Weights of a small mixture-of-experts language model, trained from scratch on English Wikipedia.
Size: 13 layers, width 192, vocabulary 16384, 19.3M parameters.
Experts: 64 experts in each of 12 layers, 8 picks a token, a softmax router, a shared expert of 64 neurons.
Training: a variant of SOAP for the experts, 249M tokens, 7721 steps.
Below are experts of layer 6 (counted from 0) of a mixture-of-experts language model. Rows are named router (the router's row for the expert), gate (a neuron's input weights, with its number), up (a neuron's input weights, with its number), down (a neuron's output weights, with its number) and show model dimensions 0-191. Each number is 128 + 32 x the weight over its row's rms, rounded and kept within 0 to 255. Numbers have three digits each.
Before each expert's rows: a language model's description of what the expert responds to; "comes before" lists some tokens at least twice as common just after its tokens as in all text. This comes from a sample of Wikipedia text that the model never trained on. Tokens count by the router's weight.

# expert 5
It responds to: Function words and small numbers in infobox, list and table lines, such as of in No. of seasons, In, several, Born.
comes before: ": ", "| ", "by", "name", "office ", "birth"
router:108118187087138041128161112135051108151129094154159080096218126086119120129138120076150166087099131152143143090115086151133105146118156092156140137134197121070149091142124153084127108147138155142154128092173150158134098108077158119113172142115148086094145185115109127156124118165106132161117144067090063079154109141146137097093141159129074121102119140169025145120064095152114087070110153140094079113135111049151149086105139155116139095127082128149108177138158126132146092120120134126110103179115097117161104165102126079142157099159115135090117171127042064148110139083118171131
gate2:109111117117086088142138097149100142178146119138107154138070035153135173110127125116068105129167119108099182115140103080156110124120130083159066099155136144124104095113138170123079129098113183119118084130101084134121156129159131106131137086139113177159170196121145118136109120166125122155105142164209154107179116109039146099138123110111095147082172126161123131138114145126107175110063065117088126077169208147146103166078103107058150095096118188065127133153110144146108109147121088164090106137137120144043132146105189098178149144127167084119077123180137097161107135150074114155
up2:111159067083107172107130139097106114209164173123135167138097119093159121128167124116083124116106109092162085133084156093148111101191130137126130081143076101175105114135072128156123113159050100105081144174123059111094063116120128174092127025129155117154131124132173137155155137116148109130153118207096154160179090124107157107107115167138178131141114139157154082132111159110099110114111117123232157155131156115188144155120086166151102126115179115132131095096101169093156146066129114133094133120097129135111137124155105158178177125073124123138159120079115082143111076184165072093
down2:146132100145112141133107156143117173076136113109098090140112125095162087167099132128132143127141156132150151164142042209142146159114154171150163204123102115118128102140128074145107095092111161109069075125149088047123108113087129107161139117131104116128111147115120146172147189127108111097138129121154107169102057138152101114166157150112115154163158158149117141152099149117122089135097150137153108148082160085118190154108168179144139142106098110214163087131128141125146108137123149116186163095242143104126170074185143147042183199115166115135111111081157118138116104106190172177
gate3:179098103120125187101144142122162141035065162110147036150137163123116124138136158084129160149124105126186070133150135084111185106112043152138131158144140131141021142123122155111124157120155122125158102148120095148069123182149111120150131170185117124094116102105108129110118158083176097149113137110155068075124108132167089125135141132087151160169077065125132144156156119096155106125111139114117163218117119148166046146111119109128117149130114129148207107143097072097136181087144168086086171147153121126126161097154038133123107119130126117169178117172144145122113148149129150120
up3:128151087111164119113164097072142117160080117159117170032097101113161110101136159146155106150191155078104077119164130212122136169107134096145134146093159138151106129209118092136108160123153124129131122199140176110146158123102163142097078125184176109129100167117073138071205141102135129180103099113074111117145175149086109140113143137161174146134170086112160064184119135199082093122134127113144138186140102123136134126182158175135119075117146191129153057105106150138144154158111136095110133132122101085156068191130107097144106108136144117156096088118128169162138102162076147136
down3:143122100150121144108167076150122130118081157171165080074097171089036069111085124136110116169209139192112175166167083138110091119183118164125115114133108134094099123177083153087112084076171092151136164154136133101101080108136143155149079130144181113170105173124118146156103101122154164140144122121119093135152176118105163155102106164134165177160142213153199123116145125189089163129118108184150147167094108167118113133131136165139117093116130160137145075109135159126140171192139165154110108140112180071130088128172127130122109156180156149139124154109095193126053078134163127138
gate4:143149127162181105101096153151122124102152144137123168064159098133174108157095137137112093140104132125098150100116137076153172134139184131100113110126036181140135163078098132122099135127105099131175159073107128152115118087099208100139155141123177121143145140115101155103138136163108144083108129166173108115082136083134071144115101078161111093056108104107155152119107104155187158102085088143102102144142132185231077149173162190107179110124133071159181127153120058089134118097156111114148159147120108154169166096132179132185118104118150119106118164094111221135073099101110134149
up4:163167164147111203119154119149127135107153180168120119133102161151063120122134074159094119175090171141155135173088125123146070091193132157127098129125132144121123169091102102112159105136087119126157119129149081133063141160111193115133108125136102181151125115109191081139109151149089119191122146084141150158116173093128203092103154072157099139142106087119155128139203116087155192212201188105107141152101178195070140089180142091166113121112119144139136137145117101193148125108185166155161093107115147120148114153167138110145117095085078137153109153082142110079097137149119135137
down4:183162133091090172111137130188081114154109172103103112167129079109111107112145101143164170168122125134103148126111143155176128152099056166173111136114089183109121154117163107179138179135133147176136112182139136149121166126184167192190054140124109134108132155115090177140112134173161132128060104133154089171082104138138136162079158104125152095109133147148152117142173099088132130122126134154206130073090082189132137168086158155147063086169155133154132115120163078134117126161166095044128081137158143126167077132123088075160134129102166103116118122098152169112101120173162179191

# expert 8
It responds to: Pipe separators and commas or semicolons after cell contents in sports results and schedule tables, e.g. after scores, arenas, dates.
comes before: "\n", "|", " ", "1", "+", "0"
router:132103096096135112120167109072141108154180120166064128156181182140126117127035102164081154137128112127104160200098151111103126133170119136168140131159166122162144131123151076106151107191143160128095124147160053137100105103107110063117106194161116132182138105181162085187161146107099126099132125173118101158138114132105124145107075088126155156100160067132156133117156128114163205130068116116131146092143121155124146094083107127119197101081123143081193156052124108136073106114122090172158086153104120129143101163123152166165160133102118078125132094153086091088118093169182170104
gate3:119125122083073089077158101143144181101121142165134158155102126095136143129091137128132203114134091112145150143132146121136160097157112148153116121089125142137088108167111080120063142115144063189121077161180085122122177141131137110069140214122202110083123096100113153090130130156104155141102146118168100093127104157139144149159087193173178119081170169169074125185123109153115104152059146117059121169139150073149117094098093107116133141191150130127146131130122087174113211105120115096154068110152128125223131114124124111107085156125149105075115114158134134086083092100150175155
up3:107183127094093134085168152187091120118102076090163141149151099060161108158167096116142126141184134182141138123144085136125115181071057102184112158170163091083086093127106074124132091126183105164121107116148179072155079152100121133156136114167154170152092096123088133126169082108121056117085128067125133161098150186089148082144127169180121134111131159141100152122113169104127153110121187120157121164105105106100102097072097137076068085135148075132137155160103089100110158119159169083155140142155097113113126125159098102097124221147124135114114119188154140105089152180099138129
down3:116187142169146166115120139165112160084127117127116205112081123036159153119131130166159132152151129131101198122179144164104115123095103072140158084118108110158139085147168137196136160137120142132084177148152146074200094191049155116132184090131147150126063099129095140106177076066099162160088109111130106137095076108099097116106121058110074144129131118119122113114117156109188153056108099111131139158129170111140113154115164173086132104132139159132134120132073138131103133138137143150120131072199120151120178138076117119101173082110113182116110152161141137127098126061095075156
gate4:117124138176064091181152103165087139084134130159128111200126144090124153208192173127134111137145142133095074133116120204148148130134123125111123136135175141065109103104122070065171120144156148138122183157163138082126062098125106113119149161120101173133166129092180156108109090184138166098166135125170121118130080160189165070097142081080122120163121152168114139129198113150133121159173110135126151178098093114137142188097106181121142161144149120151127065151102068162153123132127118124147164146151141130143144152178185103126118135202113112116079116103225100116118150134069149121
up4:118148107170178168139083141127145114113129144137188127201116133154152083125130116118160144131138113172171125115070100106123133172123114086128075145143074092103110121113112119149110150106193105096142135140057119100159146110179102203177164179144123184162103177091127129148107194107143119142120117096151168165122129148116105145161139130157135217103144144064111087126099129175059148083163121152161105112096171186099140134137098156149099119112123107162097123188130103062131163177151150086142163057116164070092137091102098146162147182151183131126125161094124193124116111183085074116
down4:105069046081123145137082128162117147128113133126134133150123161181098118166089147046045080134141104112177118073171135126160116141179159156128087183158157074108147140099162133090122125130214168093074092133168065118070151065180150126134107162115189096153133110098122149156164133161209091135102116156135158129153103182114148083119137146066123090075103120123158155145084116127161117077145147125128118120139126137148100124127125202136079175129132168158147134151074096130142117117184110191142151109121135117128108096184191152133147099110119140129159111112158144093149167146098152094
gate5:160123098125115105162155095102097131170145129160108115104128187171141101130077097040099109101187078171093132147125126183085087096143183166193124087123100141127092147153140158165110141148118122101138082059158082143120112126187092153164154127175124144153147163143112092150131111089086156151147086152128110123143174119121063121145074165177099080116135100083178135088103122135083112094112085122153109158075142132148149089179181085070175164111132134130135060088171167103103133121087087181095102136112159135063140072136085154147150095094114092151178135097166114109123110151189143133
up5:069128128092124201121126069141105129139165103082125102137131152097111070113145165095075097154119085176095069121173138177154091085159166145106108148140120134127122136143180148163073123095145135075108149153106131139158114134126161065061123108133132115112160101142104153069140085087150092124172111182114097116129138105176154102140137145142107117209180123066094122132091114079091139121153088077107100159091109069128143145136161122163120140125153045144100167104114147129112107098120066178168080109100164163105104099123094190113102129129099086187124137169075089118097094085204170126
down5:123093119092128164088107168126147143059136215119105086125061106101124098106096144112188110135110125110099120101140126086129110136125107119131119179126101088180186175119126091157142191159136160153149110112077120136132081138135123139182136179090135078081083127139126070174189133095194100167146119129140085148090136167159110109154086122099123118149123084159078168175124118102206133125136078179096111079085088132105095126108114155184123113171128085085164118158101173162104135114115101157112136148132120118144115130120116206163119177091121115129082097124159118092091229122062161150

# expert 23
It responds to: Inner and ending pieces of ordinary English words, such as tion, ation, ic, ity, as in protec-t, supern-at-ural, rook-ies.
comes before: ", ", ". ", ".", "\" ", "'", "-"
router:151108065147109134166109119134211139062134104095109151149066148122119128143100165145153120153149100126212050121210158139153122105096154143088083134160127126127132149141168140073169157151095134127149055128125151174175109089144112150113149121135109173141132174095171178134092163188144085087083139160180160100100131107130089170181165137122097134134109134157078132139109234085147116084106141142112206119159155133108147131098182113132148037132131108170155097131126094157110090147176088147116144110123132154119164094092127165149100159179148144138125141095164110155117155076151105123
gate2:041090065139153121106107086081064088097131127128172140106163157147122133136121083179110122089126062160151174112160180120097146105142147126156215165082096100136105131152130100079097141142129127073156120124199129099173108075129130079129114138098136123058107069150147107146121118100158124104120131110108107163102137093123101091151113124069165125069114106083073203111087131113144097080119119136125075190107108129080089163091142102101153110199110112050131124124110161080148118149175068112144158145128169133109123133158123073163140204163118141143121104136091156125110117107083131145
up2:111152060140136154157116126178134173111152113163076160119069115180172114123122201112158150124155148137167144138117052086138156106173140145177144162157133106133115196171154135164107153180101113158135109102135159116147159110142123138188152143119162102133167189106152122124120131120156114152131128146137145088151075221101167141110142130145132109123121121190069069188164140137099097127132109155125151105117183059117091152091122145120075109115178104099094148147145074117160101173121165093087196065124081137150124077065167117087059096129134131143083152107171179156109174149113166140
down2:098141153144133111089149125125077111178113106165078144193164111069140070126098154144128196108111153070115140127147111126100226110193154121163136144098104141190100068129118102160136117145144177134179167121119117167164087136114120110137124207086179129166162165108104099055128116093108146197088105146119060188163098132101114103080122130128149122137123132185127147169163121111152126134133183128097165151156178172152061118123140181133089143092176117130151135152096091200145134138091135121072101135144081100130206096108134143123118177142158103121135125114162114170110120135094126079
gate3:096080157130106075141131128170136116165142121141137169138095133053094130176103191128168156145115170119128109137122107122145082181145140140147142143102168120105098178122154149114115108140094162105097162105120174175201126142131131173081107075116134128154143160120166132211117094158145106121081139089147094130142141095139061113072145132054115134119157114060159100153097124162196156083151091136109165084120130061123149112105113109070132159062140192149137128115131162138129141162189121138133107106128099097088100078120034093121115122118156142093201140106121157130190091131150038146
up3:143090113098101143116162099107088162153139153086106185159099136175135119099145106154145067147133121149159188095097127116123081150122085143105159067060116079149126097101115186071076082143157087128150125143124164092075160083158176151161122167107133153147144135169064094108092154160143148170158162146148117170109066157224111121142162113188154101118077067126181137171084082149107190110114147108144111112114137151119106146182144156136129119145156072088147104140174144171150142170173114161084137120141148062121113150065115121163131140115114122120098045143149082115110160142112155093
down3:088094105153124081096079092126114112163202104125150126120110153151144119139130082072136083131166116197122189083116055105112145107069123109127081155140157157173115142096147076151114147160103141205164155198085175145157078087112140128102063077113138169101137158155097097158090145118084102129115174151128112172129107088136120104120154153108111094164127130106132078123113098148149109143165116115129167122130061106154130113145094110080153165142077150042061132161117123107159147073104158108151124078220123131192133125092119092073113099131139089105175179157117099104132140128136101111
gate4:145045126121140116168141103110139134150095115071149097124126131101146109067129094119153140155090043136102122132138170159142077123170131123140155212158147167141135120116111123110171171122132176122104130090130128080142184110157174104127104093110166130095086221143141165096147118112130070161019125113100109169081141124129151110144119170138094132114132133123060116056128182163091189126134123095044101132104204132124056113120155143116147172173085129107125135160099140117142088106144106157101106130161117180124176100116074098178141127150148141153085174152141155115144106175091107114
up4:125161126114106150097143124089141136121154123140170153171146176157129119090059161155114169102134151157107133083109159177095108115141176104145117079087140131119158141148055176142116123121109098094150138083161088187148133137087149186142112087072129100123101147086053128168169074117134162137182112146137172120134129103126072161052107114113165083180116165098112148139125088182176115152077094191143139133148138153170135155136108082128104140147175114165152129123116226153121163168106161100128121082185162146086075091164093151119191081126156103131142093151100130059125097180115099166
down4:135098130088162169094143130146098098138126119101094152111047096162136157118110194132081097068148065090149122178095188195153151160119154121087158152142108091160086094062060193101107108147074126121109103135003138121126088077080132173137122162145083130158076163107103120171132098101079134052151140051118137111103176146100066096091131084137114144114138134095116131135079128120092140142113138146153160146142115128104173138140152120137120139109131113116140131131169170181090127164088127143163137156121180126133116187138088122159128147138110134097123164096151091149161124097160066143